Experts of a small language model.
Size: 8 layers, width 128, vocabulary 8192, 8.43M parameters.
Experts: 48 experts in each of 7 layers, 64 squared ReLU neurons an expert, 4 picks a token, a shared expert of 64 neurons.
Below are experts of layer 3 (counted from 0) of a mixture-of-experts language model. Rows are named router (the router's row for the expert), down (a neuron's output weights, with its number) and show model dimensions 0-63. Each number is 200 + 20 x the weight over its row's rms, rounded and kept within 0 to 999.
After each expert's rows: "comes before" lists some tokens at least twice as common just after its tokens as in all text. This comes from a sample of Wikipedia text that the model never trained on. Tokens count by the router's weight.

# expert 31
router,194,175,198,224,196,199,225,210,217,169,192,196,212,223,239,215,204,189,260,207,161,195,220,196,179,178,140,196,206,206,186,206,159,203,182,188,160,186,198,220,170,213,177,188,216,202,196,180,205,212,203,209,201,184,149,201,163,154,197,200,233,222,225,214
down0,187,224,184,166,217,171,194,180,207,208,197,193,189,173,178,222,229,159,201,220,223,185,182,208,227,210,240,191,195,208,169,202,215,187,183,196,216,210,218,169,216,162,205,216,186,219,244,185,208,162,181,220,199,196,181,228,206,228,199,161,176,200,193,194
down1,213,188,215,194,221,163,224,203,210,213,213,184,207,196,199,194,238,198,232,193,153,200,152,176,198,171,176,190,184,199,175,167,214,228,180,212,202,211,216,249,178,179,221,193,210,200,226,214,191,198,226,198,201,231,221,202,178,165,224,187,194,220,221,202
down2,189,190,204,216,186,197,169,196,186,156,188,205,212,213,214,187,200,179,202,190,216,198,213,190,185,234,213,207,198,172,219,206,214,175,156,216,210,202,197,204,222,191,215,198,182,174,199,169,214,181,197,208,183,216,236,165,188,201,195,214,240,185,228,248
down3,201,205,171,170,209,196,191,196,209,203,165,223,198,187,188,206,193,197,200,227,180,213,173,211,220,217,195,204,204,257,204,188,206,202,232,200,203,201,211,236,209,164,210,226,219,189,160,213,180,179,175,189,213,219,211,154,201,204,219,208,228,213,160,165
comes before: " of", ",", ".", " and", " in", " to"

# expert 24
router,201,191,204,202,190,185,244,214,206,168,182,191,200,201,256,210,192,212,219,219,201,181,217,189,183,208,168,204,222,224,185,225,189,247,182,186,175,192,186,199,192,178,196,194,227,215,210,175,194,234,217,222,223,177,167,200,172,191,175,211,229,200,236,179
down0,206,227,223,195,212,205,242,182,213,226,232,176,184,199,225,209,182,165,192,179,233,167,203,231,242,210,206,175,192,223,175,196,178,213,209,191,187,196,208,197,191,162,188,186,204,172,196,188,213,233,188,180,210,235,188,198,168,236,179,198,228,179,174,229
down1,185,193,179,206,184,240,171,212,200,200,182,227,207,189,189,200,174,244,220,205,200,216,241,209,200,199,166,187,223,189,167,214,221,182,199,206,195,220,192,192,195,194,150,211,179,209,201,185,151,192,213,204,214,190,214,239,228,208,197,203,186,194,204,212
down2,209,214,196,197,190,173,218,209,194,181,188,170,199,210,240,207,214,156,208,216,220,204,194,215,199,234,241,164,185,145,240,206,210,191,197,206,210,240,207,190,218,208,212,209,201,213,230,182,218,216,219,206,195,179,200,225,153,189,190,196,193,200,220,205
down3,182,192,222,167,227,195,212,154,223,172,217,224,187,221,177,211,182,194,209,185,191,191,190,208,200,171,208,183,203,216,205,228,215,210,200,217,174,226,161,187,218,203,182,149,201,191,173,218,207,219,211,160,218,167,193,187,218,201,200,196,201,200,220,141
comes before: " to", " the", " in", " by", " a", " that"

# expert 5
router,185,171,193,226,215,174,206,229,206,198,180,195,209,224,221,223,184,234,203,242,183,188,228,201,191,203,178,223,201,201,169,195,231,217,169,200,200,225,167,210,164,189,191,203,206,243,213,198,193,240,184,220,220,191,175,240,185,188,214,233,220,209,196,193
down0,227,213,188,209,183,202,196,179,176,171,194,207,199,219,213,250,208,176,215,194,211,198,198,178,220,198,205,203,200,197,218,228,184,181,191,179,188,198,195,208,214,210,216,189,205,205,215,249,209,209,178,224,207,189,195,188,230,221,227,171,201,192,186,212
down1,174,190,226,201,186,221,201,198,200,196,204,202,214,195,211,156,209,190,186,177,232,191,175,177,207,170,215,180,210,223,203,169,202,200,218,221,213,211,175,174,169,210,181,212,230,206,211,218,197,196,207,168,225,170,208,197,193,188,152,185,202,211,167,216
down2,228,215,203,188,246,204,178,249,195,195,208,213,198,198,188,182,199,207,209,190,189,169,179,198,209,217,201,175,211,232,202,230,215,187,211,212,196,236,171,177,201,151,192,208,184,190,170,190,205,204,215,198,238,176,214,189,175,220,207,172,235,212,213,196
down3,154,190,180,201,203,184,206,220,210,218,194,228,167,187,175,216,207,229,190,171,197,218,194,203,229,204,192,194,208,251,236,186,197,197,235,212,179,180,203,184,191,167,215,198,178,207,203,204,218,182,220,190,176,194,191,170,187,219,219,225,181,231,170,199
comes before: " ", "2", "1", "0", "4", "9"

# expert 10
router,184,161,184,201,240,210,240,203,235,158,209,207,184,242,212,204,165,222,208,230,173,200,216,205,173,212,188,226,210,187,167,221,197,239,190,195,177,185,208,236,211,208,198,194,209,212,193,182,211,221,207,217,182,172,174,207,198,198,203,220,220,204,242,175
down0,218,191,235,198,191,190,174,192,172,232,213,236,181,181,195,170,245,211,214,224,228,185,184,222,236,163,167,204,221,240,229,173,188,205,155,161,198,230,182,171,194,222,204,178,199,197,191,182,181,216,212,161,200,176,180,203,170,226,189,203,184,219,199,197
down1,198,164,203,235,226,193,204,192,215,220,213,193,182,200,188,191,198,197,221,199,189,193,197,205,214,192,228,219,195,226,223,237,216,181,217,223,247,211,215,200,176,190,179,164,192,221,165,181,207,221,199,197,193,213,185,180,177,228,220,186,179,184,202,167
down2,233,206,187,199,173,171,192,186,208,202,189,216,168,166,178,187,244,196,201,200,216,184,193,212,211,215,230,162,195,193,187,173,176,214,189,211,176,173,210,217,183,221,179,246,198,207,200,210,214,218,228,213,188,222,182,208,192,158,180,208,206,228,148,204
down3,212,180,219,238,194,215,195,209,203,221,213,215,189,196,194,200,217,174,170,190,196,189,211,183,209,174,220,211,206,213,162,217,174,199,178,177,170,175,181,194,226,208,166,226,220,186,209,211,215,197,207,164,216,206,183,198,186,175,241,211,246,214,202,181
comes before: "\n", ":", "-", " by", ")", "–"

# expert 43
router,180,198,212,208,205,199,201,222,234,183,190,197,187,221,217,233,174,213,233,233,189,194,204,193,182,184,197,221,203,217,168,206,204,213,175,180,176,183,181,206,203,198,158,195,210,201,213,207,219,237,169,221,209,182,171,198,151,169,219,212,207,205,208,165
down0,183,190,184,184,194,207,203,177,200,200,204,182,227,190,192,211,209,192,211,179,191,203,187,152,219,169,204,167,217,203,214,181,168,208,200,205,209,210,175,222,171,204,215,220,186,193,208,220,196,219,174,217,228,161,187,234,211,219,181,182,232,174,168,155
down1,212,163,214,187,226,202,182,234,211,200,196,170,184,195,239,163,183,165,196,208,185,196,185,223,203,198,224,197,183,204,218,217,206,188,202,197,217,217,226,227,174,221,215,181,246,167,198,182,194,190,191,176,208,186,227,201,190,229,194,199,190,210,233,193
down2,199,179,218,199,194,198,210,178,192,185,195,186,192,189,207,180,198,177,206,178,187,210,188,196,210,175,224,200,196,187,230,186,166,233,211,213,219,186,217,160,188,141,202,177,211,180,216,186,191,173,215,227,209,200,204,176,193,186,234,212,188,156,227,245
down3,187,187,207,208,202,202,209,186,180,237,208,199,202,217,172,185,218,209,217,142,207,191,185,229,208,204,215,194,167,216,226,183,197,185,186,162,184,157,200,154,214,199,160,230,205,179,179,183,175,194,193,181,222,183,181,193,226,202,193,193,187,205,199,226
comes before: "1", "2", "0", " ", "3", "4"

# expert 19
router,154,202,161,189,208,194,187,210,222,200,172,195,212,210,231,216,192,219,213,220,176,190,216,227,169,155,177,196,203,200,203,203,192,209,182,192,203,174,164,224,192,186,196,179,243,203,175,178,201,238,199,210,197,193,170,207,136,215,208,215,221,211,201,179
down0,207,207,190,180,183,217,193,233,214,182,240,208,192,197,201,176,170,184,225,210,198,217,167,195,202,178,188,181,214,242,209,190,197,215,221,236,163,175,200,193,223,161,223,216,186,192,201,187,230,220,236,214,203,208,203,215,179,189,206,202,166,229,191,179
down1,201,181,188,222,221,244,182,206,192,223,211,207,194,200,170,188,222,225,196,227,206,217,206,188,186,232,188,191,189,196,214,158,203,167,205,203,213,166,212,182,226,198,185,195,172,226,197,190,226,184,178,207,226,180,230,183,224,227,163,185,190,198,225,212
down2,227,165,216,177,218,162,202,163,173,219,150,192,247,175,154,216,194,162,186,206,165,230,176,179,209,199,217,195,192,236,196,196,174,213,179,199,196,189,182,200,183,210,202,192,183,213,231,173,183,165,214,214,166,198,216,184,193,188,226,175,217,205,171,190
down3,205,183,196,209,211,190,188,170,226,175,211,188,182,189,190,197,215,206,191,208,185,228,181,187,185,184,188,193,181,196,192,154,189,187,184,230,217,230,234,191,190,243,171,209,200,190,175,217,179,179,183,202,200,186,201,185,193,223,168,210,166,218,186,204
comes before: " |", " (", ";", "%", ")", "′"

# expert 18
router,198,192,202,200,216,222,225,210,228,191,182,196,197,247,240,228,198,212,221,207,164,186,208,179,178,191,185,199,211,203,151,198,189,251,189,187,196,192,202,252,195,196,184,173,214,253,203,193,196,218,194,220,201,188,209,223,159,172,186,193,241,206,219,201
down0,223,208,195,193,183,207,155,233,220,192,194,199,178,160,192,230,198,187,167,234,210,200,201,195,190,193,218,214,188,205,228,167,166,206,232,212,193,222,185,247,209,192,210,198,181,164,169,205,183,202,224,186,195,220,243,191,202,192,237,198,185,212,220,182
down1,201,193,215,203,190,209,181,226,190,261,191,200,195,229,204,214,239,200,201,160,169,225,143,200,229,173,187,182,194,189,189,196,204,194,203,224,193,197,225,222,194,176,222,213,230,197,204,185,217,212,207,183,166,216,222,159,198,188,193,202,165,184,190,248
down2,188,204,188,182,218,210,201,176,213,179,211,179,165,201,232,212,227,198,167,241,199,223,195,201,236,204,168,199,193,233,180,220,227,175,167,206,164,207,211,189,182,185,196,180,212,184,197,220,218,178,191,203,195,213,223,197,199,216,180,179,231,233,203,215
down3,179,229,241,210,195,193,209,181,208,171,204,211,183,202,188,203,185,172,146,168,199,173,216,182,233,234,190,183,190,162,222,201,208,196,227,227,200,201,215,197,220,220,187,196,178,230,182,221,198,217,232,201,218,179,231,215,247,209,164,167,202,176,175,186
comes before: "\n", "-", "|", "==", "The", "==="

# expert 11
router,194,191,179,199,203,191,213,218,224,168,190,211,237,224,233,209,195,211,205,233,185,187,195,210,167,189,198,191,213,231,192,201,202,219,186,168,232,165,187,207,192,186,181,174,201,219,204,194,156,249,204,230,214,186,191,246,175,200,203,216,244,212,223,194
down0,190,175,216,195,202,216,233,180,178,223,196,197,202,187,216,187,216,176,213,197,202,189,207,192,206,173,205,198,247,220,201,196,213,192,199,216,207,216,162,191,198,182,204,233,222,192,211,196,227,215,176,207,177,197,184,177,203,214,222,197,174,177,199,219
down1,222,177,207,194,219,207,162,164,199,198,185,157,235,185,234,178,208,214,213,212,164,205,216,202,222,177,206,204,151,207,174,167,212,205,203,192,197,167,198,248,209,201,236,222,202,194,223,205,185,165,212,183,221,202,221,176,182,209,218,199,226,197,171,182
down2,182,214,201,187,213,173,186,226,215,214,195,182,210,194,220,186,197,190,188,188,190,192,189,192,193,221,247,183,205,226,179,210,209,226,169,213,185,241,167,172,178,212,240,223,172,154,200,183,247,214,193,196,183,229,187,198,181,168,196,244,185,196,221,199
down3,181,201,212,200,213,199,169,173,189,213,196,186,183,214,202,173,218,174,193,194,191,217,182,198,202,191,158,218,178,205,212,199,251,200,181,220,205,215,218,145,182,200,219,167,228,177,163,189,155,217,193,182,195,194,188,209,203,228,171,185,201,193,203,228
comes before: " the", " ", " a", " his", " their", " its"

# expert 33
router,190,188,223,190,208,191,217,221,211,158,172,195,221,218,227,205,190,228,228,220,201,175,202,224,186,181,180,188,217,226,196,206,202,258,180,187,200,175,176,201,202,193,194,182,198,221,205,172,179,246,205,216,211,180,197,237,148,186,203,216,227,208,237,209
down0,207,189,186,203,213,173,193,199,206,196,199,201,196,188,193,173,195,191,183,196,206,223,186,209,184,207,213,184,182,203,201,184,223,185,216,205,227,212,255,186,223,235,176,190,156,181,186,201,200,205,200,182,215,225,207,198,168,214,175,187,191,189,195,168
down1,181,189,223,180,219,224,219,184,212,205,183,148,202,196,163,241,223,173,209,190,201,215,181,188,226,185,226,245,205,247,203,175,187,184,201,222,236,199,227,200,172,213,180,200,175,185,217,210,191,189,182,163,206,206,194,200,187,188,228,216,204,213,229,221
down2,210,207,224,198,192,196,165,197,176,201,207,159,211,177,185,203,221,163,163,206,190,238,150,210,216,223,226,185,203,220,195,203,209,211,175,205,221,188,211,168,201,189,192,183,206,178,218,188,185,174,176,184,191,206,223,187,185,201,192,183,226,216,202,185
down3,200,178,259,238,184,225,191,224,240,216,201,218,169,200,180,206,194,185,190,199,197,184,220,169,217,195,244,215,195,196,189,164,198,209,218,226,205,188,237,211,232,190,209,203,184,214,214,181,191,206,178,181,192,199,223,225,190,226,212,225,192,225,226,195
comes before: " the", " ", " a", " his", " be", " their"

# expert 35
router,186,175,205,210,214,213,206,205,252,199,176,199,197,215,218,217,170,211,212,226,144,180,218,183,186,175,190,213,216,193,147,214,176,227,184,195,212,187,192,211,191,183,202,172,206,217,206,204,193,244,194,216,205,185,178,211,168,205,207,203,199,208,196,186
down0,187,191,196,246,216,216,190,195,211,213,200,203,191,211,180,211,180,195,204,221,219,226,228,218,172,182,214,234,205,187,232,169,230,206,171,198,217,182,187,203,203,214,186,210,185,192,208,218,251,197,142,193,195,191,201,212,188,208,211,205,212,204,215,206
down1,185,209,215,178,210,178,200,178,200,230,217,195,162,220,184,217,214,208,198,223,176,202,197,199,175,214,195,237,208,201,205,203,184,158,266,213,189,178,231,170,209,198,156,194,194,155,184,164,162,191,209,208,177,209,182,177,197,217,199,197,180,210,194,219
down2,197,175,218,186,202,157,184,209,198,190,180,219,195,220,204,156,200,205,154,198,231,212,198,182,204,200,177,191,199,191,234,212,202,172,188,188,217,198,208,190,205,179,219,196,276,195,226,189,206,203,217,191,211,213,209,170,204,167,239,215,195,211,190,173
down3,181,192,178,219,194,170,179,181,194,215,218,203,203,172,168,164,271,195,176,195,219,212,183,192,237,219,206,210,202,188,197,192,204,188,183,188,211,221,192,238,196,220,203,194,196,206,188,200,198,178,200,197,256,209,198,221,218,187,222,191,195,215,215,204
comes before: " |", "–", "0", ")", "4", "."

# expert 25
router,183,187,202,220,210,208,221,204,228,193,168,210,198,241,246,233,217,227,202,214,160,187,218,207,198,204,170,192,222,213,192,221,217,227,176,173,180,181,188,241,157,203,188,190,223,223,208,192,200,219,158,229,225,193,180,208,173,182,199,217,224,212,199,179
down0,181,211,190,194,204,196,197,184,198,213,171,172,188,198,164,192,216,184,217,216,200,234,186,223,215,214,238,181,201,211,190,203,177,174,232,220,235,199,241,190,203,218,207,202,248,188,239,197,208,196,201,215,219,217,189,199,198,177,198,216,215,221,199,182
down1,211,199,192,173,179,245,179,167,192,194,144,243,183,227,231,217,204,181,152,184,190,202,189,184,226,195,203,196,174,214,178,235,205,185,186,182,165,199,189,193,218,197,170,196,167,215,199,210,211,190,162,190,205,233,213,205,205,203,213,186,179,224,171,236
down2,206,174,201,202,177,221,181,166,185,220,229,188,201,202,204,200,155,224,202,187,219,185,196,188,225,224,197,208,208,184,214,208,205,207,218,212,197,177,187,220,199,222,194,207,205,191,190,199,204,190,177,201,209,173,152,166,193,195,209,188,246,203,188,199
down3,216,233,213,202,206,216,213,203,186,211,201,218,156,174,189,214,209,205,186,234,194,229,197,209,180,195,214,206,198,202,226,193,238,196,229,201,214,213,164,218,191,209,206,176,190,188,176,199,192,186,158,224,208,204,180,244,201,257,207,168,208,206,244,213
comes before: "1", "2", "0", "9", "3", "4"

# expert 47
router,185,194,212,197,212,218,229,225,219,172,173,224,190,224,248,217,186,220,221,208,208,188,252,197,173,185,188,185,201,232,186,243,186,247,197,173,191,190,204,189,199,192,199,185,237,217,211,168,199,236,201,215,224,179,191,207,177,196,189,192,217,208,222,170
down0,187,261,208,182,233,189,217,199,198,202,206,166,195,213,183,175,193,223,221,208,229,156,211,176,239,222,205,193,195,147,189,194,184,173,192,195,187,214,169,184,197,211,222,182,185,193,177,246,210,195,192,207,192,180,185,205,217,210,225,208,190,191,206,174
down1,192,197,226,166,211,194,174,199,180,235,201,169,228,194,198,240,203,190,231,233,199,193,189,190,203,235,220,191,198,200,233,218,230,177,176,165,227,194,210,240,182,172,187,166,190,211,199,181,184,214,202,174,210,199,187,189,184,220,254,191,185,187,215,169
down2,187,199,219,200,191,189,208,201,204,208,177,208,238,228,189,226,220,203,203,181,220,168,175,180,202,194,206,221,179,231,180,206,230,229,223,216,217,200,211,145,204,224,236,216,184,220,223,158,164,196,207,177,216,171,183,153,198,198,196,209,187,230,207,202
down3,232,230,224,223,187,209,187,176,180,214,210,203,178,187,162,181,238,218,193,219,182,202,204,211,168,185,194,217,225,212,235,148,206,215,176,219,169,185,203,204,216,207,234,179,210,205,209,202,168,213,211,204,215,204,187,217,198,244,211,185,201,219,220,203
comes before: " a", " the", " to", " in", " been", " be"

# expert 38
router,192,185,199,187,240,194,241,231,232,182,180,192,202,226,250,225,169,221,201,201,172,207,209,196,193,181,170,205,242,213,174,198,190,224,179,172,216,177,185,228,190,194,168,169,227,223,207,191,184,218,194,226,219,180,198,199,190,159,213,215,226,206,203,201
down0,217,242,209,175,208,169,241,199,208,199,207,179,186,161,213,219,200,197,228,196,221,178,169,183,212,221,207,193,208,181,225,185,237,212,194,195,201,197,203,179,228,198,203,161,202,186,214,214,189,213,178,184,179,201,188,167,216,197,215,232,188,203,178,191
down1,212,197,169,250,229,208,226,197,192,219,194,216,195,228,202,223,244,177,212,209,159,230,229,189,197,174,169,196,227,213,194,177,193,182,215,203,184,197,205,191,211,168,205,222,226,188,209,224,205,232,203,227,197,215,173,201,188,193,205,202,214,174,258,194
down2,199,184,165,199,201,205,208,221,196,178,229,222,229,198,211,170,166,193,210,215,213,193,185,196,187,216,184,189,190,206,187,209,206,215,186,214,223,204,200,176,213,206,200,177,204,203,181,218,181,181,175,182,212,218,185,208,192,231,182,202,211,221,179,187
down3,181,208,206,158,189,168,236,193,222,181,171,186,189,193,188,227,180,181,197,216,198,221,180,189,217,185,211,214,203,154,172,156,231,205,196,227,228,192,213,224,204,198,186,153,174,220,198,196,216,200,208,159,205,200,247,180,186,201,223,203,191,197,218,223
comes before: "\n", " The", " was", " is", " He", " In"

# expert 4
router,194,195,189,198,209,229,207,239,234,189,174,206,211,266,227,210,207,207,228,221,164,168,202,200,175,177,188,206,211,231,164,194,213,205,182,178,159,192,203,229,209,201,183,173,197,232,187,198,186,237,211,227,220,190,184,208,185,144,204,221,207,215,219,205
down0,233,188,220,155,204,194,175,208,225,213,149,205,193,219,192,178,214,160,168,207,188,224,206,210,200,174,182,215,192,219,172,209,238,172,178,184,212,223,201,204,217,215,195,218,223,231,222,173,194,197,198,161,210,212,197,213,189,194,228,193,224,220,207,216
down1,198,221,216,222,228,221,189,195,225,173,226,168,195,195,203,228,191,202,185,136,199,221,177,209,211,237,212,210,180,196,219,173,234,200,220,182,210,223,207,154,216,189,193,204,222,252,194,233,195,212,163,182,184,172,179,211,189,188,161,158,204,171,184,189
down2,226,181,216,184,232,210,231,192,177,195,202,205,207,201,200,216,216,190,192,196,191,198,188,186,182,183,241,202,202,216,221,192,236,205,203,196,217,186,215,190,152,213,218,211,232,176,208,210,182,204,196,193,206,172,210,201,216,168,233,212,206,235,248,154
down3,192,196,199,177,220,197,211,180,172,182,168,178,244,163,193,189,179,167,157,183,209,182,213,195,197,227,196,224,201,171,180,198,194,175,186,258,204,219,198,180,190,196,194,214,176,188,222,177,203,175,174,212,219,213,231,216,201,201,187,223,160,195,166,218
comes before: "|", "==", "\n", "The", "===", "In"

# expert 21
router,201,189,206,213,212,204,186,211,249,193,191,199,198,217,197,231,196,215,235,228,174,194,234,219,191,213,189,175,214,188,154,208,184,244,169,184,210,174,195,214,203,225,161,197,205,223,204,188,163,230,196,205,197,198,181,224,178,167,188,211,223,220,222,207
down0,209,166,221,194,208,199,208,197,189,180,220,215,201,201,197,173,187,209,185,187,216,221,195,186,186,190,190,220,181,223,203,170,190,216,187,214,205,223,199,209,219,192,187,238,176,208,237,184,233,221,202,238,219,187,187,200,185,156,181,215,149,156,206,207
down1,190,209,217,182,247,216,230,207,187,190,218,187,220,199,198,198,181,190,195,217,207,196,199,218,209,173,178,211,182,219,219,224,211,202,206,192,189,205,231,183,183,230,202,202,198,242,216,186,191,187,218,196,204,209,222,220,196,181,199,165,204,186,212,217
down2,184,176,153,173,224,172,206,182,210,232,204,180,196,203,199,197,195,211,190,202,225,210,180,198,216,185,207,183,217,207,228,179,199,185,223,180,169,196,222,172,216,185,185,212,210,208,218,215,238,181,160,222,198,215,201,211,195,218,190,176,186,153,200,179
down3,212,197,171,201,207,186,186,166,229,220,207,208,202,154,192,167,219,204,206,221,202,242,157,178,209,180,200,199,188,216,198,156,186,207,191,208,195,183,188,227,227,204,157,206,179,190,234,194,195,192,219,185,212,235,210,184,191,167,199,202,173,178,167,190
comes before: " ", "\n", "|", " —", " +", " −"

# expert 15
router,182,168,162,224,226,233,196,221,226,166,178,220,224,245,223,222,166,214,226,201,163,172,210,192,187,174,177,194,205,207,168,182,208,207,184,185,184,188,203,249,187,200,188,198,250,201,196,204,205,200,185,194,196,177,184,208,189,165,197,242,204,241,184,184
down0,200,225,229,200,186,194,179,250,172,225,162,203,225,184,214,179,183,239,197,214,195,216,169,190,139,221,186,190,226,189,209,205,216,228,211,174,188,214,185,230,205,196,219,210,182,210,226,189,183,208,232,208,201,164,177,189,174,185,198,170,196,185,221,182
down1,214,185,170,210,177,212,225,206,215,178,185,196,207,236,195,223,184,211,203,186,189,236,200,197,226,171,206,194,167,201,196,203,178,215,178,213,185,227,200,237,201,256,195,201,207,172,165,191,184,201,190,214,206,185,195,226,221,195,195,163,184,200,219,199
down2,199,216,225,189,185,213,231,208,227,208,225,173,204,208,217,202,215,207,180,160,232,191,224,210,246,168,205,209,200,241,197,211,210,226,208,178,199,179,188,200,211,192,227,207,199,215,177,220,221,228,209,203,244,177,225,195,230,220,185,173,210,190,190,183
down3,227,222,183,186,166,178,189,217,193,194,176,194,208,184,210,233,191,186,201,224,180,255,187,208,201,206,219,226,215,228,222,160,201,175,189,191,220,185,219,207,206,213,173,184,213,192,203,237,222,199,180,181,198,201,209,201,177,217,211,163,183,202,242,174
comes before: " of", " was", " in", " to", "'", " is"

# expert 0
router,195,189,180,202,217,191,212,211,211,145,185,212,247,219,208,217,182,220,221,220,159,188,210,195,167,183,162,205,215,214,183,198,193,239,191,189,212,187,185,237,203,204,185,192,263,209,174,193,179,205,209,197,201,175,149,212,177,178,221,237,210,211,195,201
down0,218,193,194,225,212,238,192,174,206,187,208,190,195,203,224,217,196,188,205,221,208,194,212,217,231,181,208,204,227,234,225,179,163,210,225,166,176,199,149,189,232,202,209,235,182,227,180,197,161,202,161,219,206,181,211,205,233,203,193,193,238,201,196,198
down1,212,198,206,200,209,233,173,236,175,203,212,193,194,189,169,199,154,176,172,187,251,184,173,211,179,229,197,191,197,187,211,186,196,212,165,192,221,222,203,153,201,201,174,212,180,212,226,192,212,191,193,203,179,185,232,234,210,218,205,213,224,200,171,193
down2,199,233,181,184,189,178,222,185,234,213,214,186,171,171,206,212,199,186,157,181,204,190,227,177,191,169,216,202,220,157,209,226,196,178,212,204,210,208,221,245,199,209,200,231,207,224,209,160,228,177,190,211,193,213,189,183,203,194,175,200,237,191,220,187
down3,208,230,218,176,220,166,230,214,185,202,211,236,183,202,199,222,188,206,182,176,188,204,218,173,208,187,188,206,202,169,199,241,215,206,174,240,209,204,173,197,202,166,192,205,205,164,216,178,212,204,241,202,183,184,205,198,196,190,209,226,199,222,247,213
comes before: " of", ",", ".", " in", " and", " ("

# expert 3
router,172,179,192,225,201,193,226,220,226,196,175,208,207,226,247,214,205,216,209,238,164,167,221,189,194,195,175,222,207,206,169,199,227,199,175,197,163,205,176,221,187,176,210,173,216,229,197,189,190,225,185,232,217,182,184,217,174,185,203,221,205,219,205,178
down0,220,210,194,187,197,203,208,234,219,202,232,199,196,189,163,184,229,231,212,190,188,195,215,202,165,199,185,207,192,198,189,194,220,175,203,209,203,182,219,205,208,206,230,216,207,194,220,161,232,190,194,183,190,198,195,185,182,231,199,220,204,202,230,199
down1,156,211,174,185,193,171,178,192,199,163,215,216,219,197,201,196,175,207,195,205,217,224,227,209,246,188,184,181,204,198,183,164,159,232,201,171,205,188,228,208,191,189,167,197,198,174,200,207,247,173,193,174,213,155,237,179,224,206,216,218,185,187,200,228
down2,192,193,206,184,203,208,180,184,197,243,207,182,219,191,192,165,162,196,202,187,232,208,162,211,223,197,203,214,203,205,202,202,201,190,211,192,238,150,205,202,185,224,187,251,192,178,209,186,186,198,215,224,179,200,190,219,208,221,216,187,193,217,183,225
down3,180,212,215,198,226,189,191,185,192,189,180,185,175,189,244,198,188,196,181,215,173,218,194,246,201,201,235,177,215,207,210,186,170,203,183,204,190,183,207,193,182,222,190,210,187,200,225,194,208,208,194,175,171,200,183,192,193,225,211,180,198,201,207,188
comes before: "0", "9", "1", "2", "8", "7"

# expert 45
router,199,184,208,200,205,199,230,220,219,183,193,201,207,226,205,241,186,222,218,210,172,195,202,196,183,181,189,196,221,217,175,207,188,232,177,196,202,175,161,219,213,200,162,188,234,229,214,188,175,217,189,235,213,165,185,197,193,172,199,187,218,209,219,201
down0,213,215,198,176,207,164,252,201,196,191,191,177,186,188,179,199,199,199,189,176,215,225,178,213,229,216,212,219,182,156,218,221,204,190,154,204,206,228,179,191,171,168,188,203,167,197,201,183,213,200,199,224,224,201,216,214,204,211,231,201,224,212,197,211
down1,179,218,191,197,195,199,214,196,225,162,222,192,189,206,232,245,187,192,183,206,179,170,210,191,155,210,167,198,213,184,188,209,227,214,224,196,207,215,238,209,222,211,224,209,179,230,210,242,191,236,208,211,203,162,178,222,224,185,154,167,238,171,170,205
down2,204,161,184,198,241,181,202,181,203,220,229,146,207,168,167,224,184,204,202,202,209,212,166,210,242,189,190,169,221,148,201,166,205,205,214,202,181,182,208,204,217,167,206,202,201,200,217,197,244,195,155,194,218,171,220,205,193,200,232,190,204,204,197,200
down3,209,220,199,179,204,154,243,192,192,183,204,197,206,177,212,203,198,242,177,196,210,217,193,205,193,181,184,197,198,207,195,187,161,213,184,209,205,207,202,202,228,181,217,210,207,168,191,210,204,199,247,204,211,207,195,167,210,169,227,225,193,224,202,171
comes before: "\n", " The", "-", " In", " He", " It"

# expert 37
router,175,162,199,212,218,195,211,214,229,175,176,196,198,250,196,215,173,240,216,242,187,186,200,211,175,189,203,208,231,183,169,193,199,204,192,183,202,189,188,224,184,191,153,203,200,223,208,178,195,256,177,203,223,177,182,215,152,175,206,207,236,204,241,204
down0,182,223,180,212,204,183,199,184,192,184,170,192,152,212,198,184,214,178,210,196,176,201,170,190,156,186,182,157,219,205,158,164,201,175,187,234,191,219,238,182,221,185,202,208,185,203,188,228,212,186,230,185,188,183,187,164,176,195,204,200,210,207,179,172
down1,230,206,206,200,172,240,193,195,177,181,186,195,181,160,199,209,218,215,208,225,175,217,203,184,176,181,191,186,225,209,245,185,193,189,203,202,171,229,182,172,206,190,206,199,246,195,229,183,242,166,185,203,204,202,229,191,216,216,172,236,214,221,187,235
down2,174,210,217,212,187,224,172,198,197,209,188,200,204,209,214,176,197,217,211,213,180,202,220,164,197,188,213,164,157,251,203,194,241,228,190,215,200,197,210,208,181,204,183,228,204,201,167,242,199,216,177,201,185,242,200,207,180,196,208,201,203,174,190,179
down3,197,179,204,169,173,214,233,220,200,229,217,206,224,220,179,193,206,193,237,171,259,160,210,212,209,213,177,217,170,191,184,185,207,201,191,220,215,199,189,232,206,186,182,189,193,215,177,191,211,221,213,218,207,178,174,179,206,166,202,201,175,191,227,205
comes before: " ", "\n", " —", " +", " \"", " −"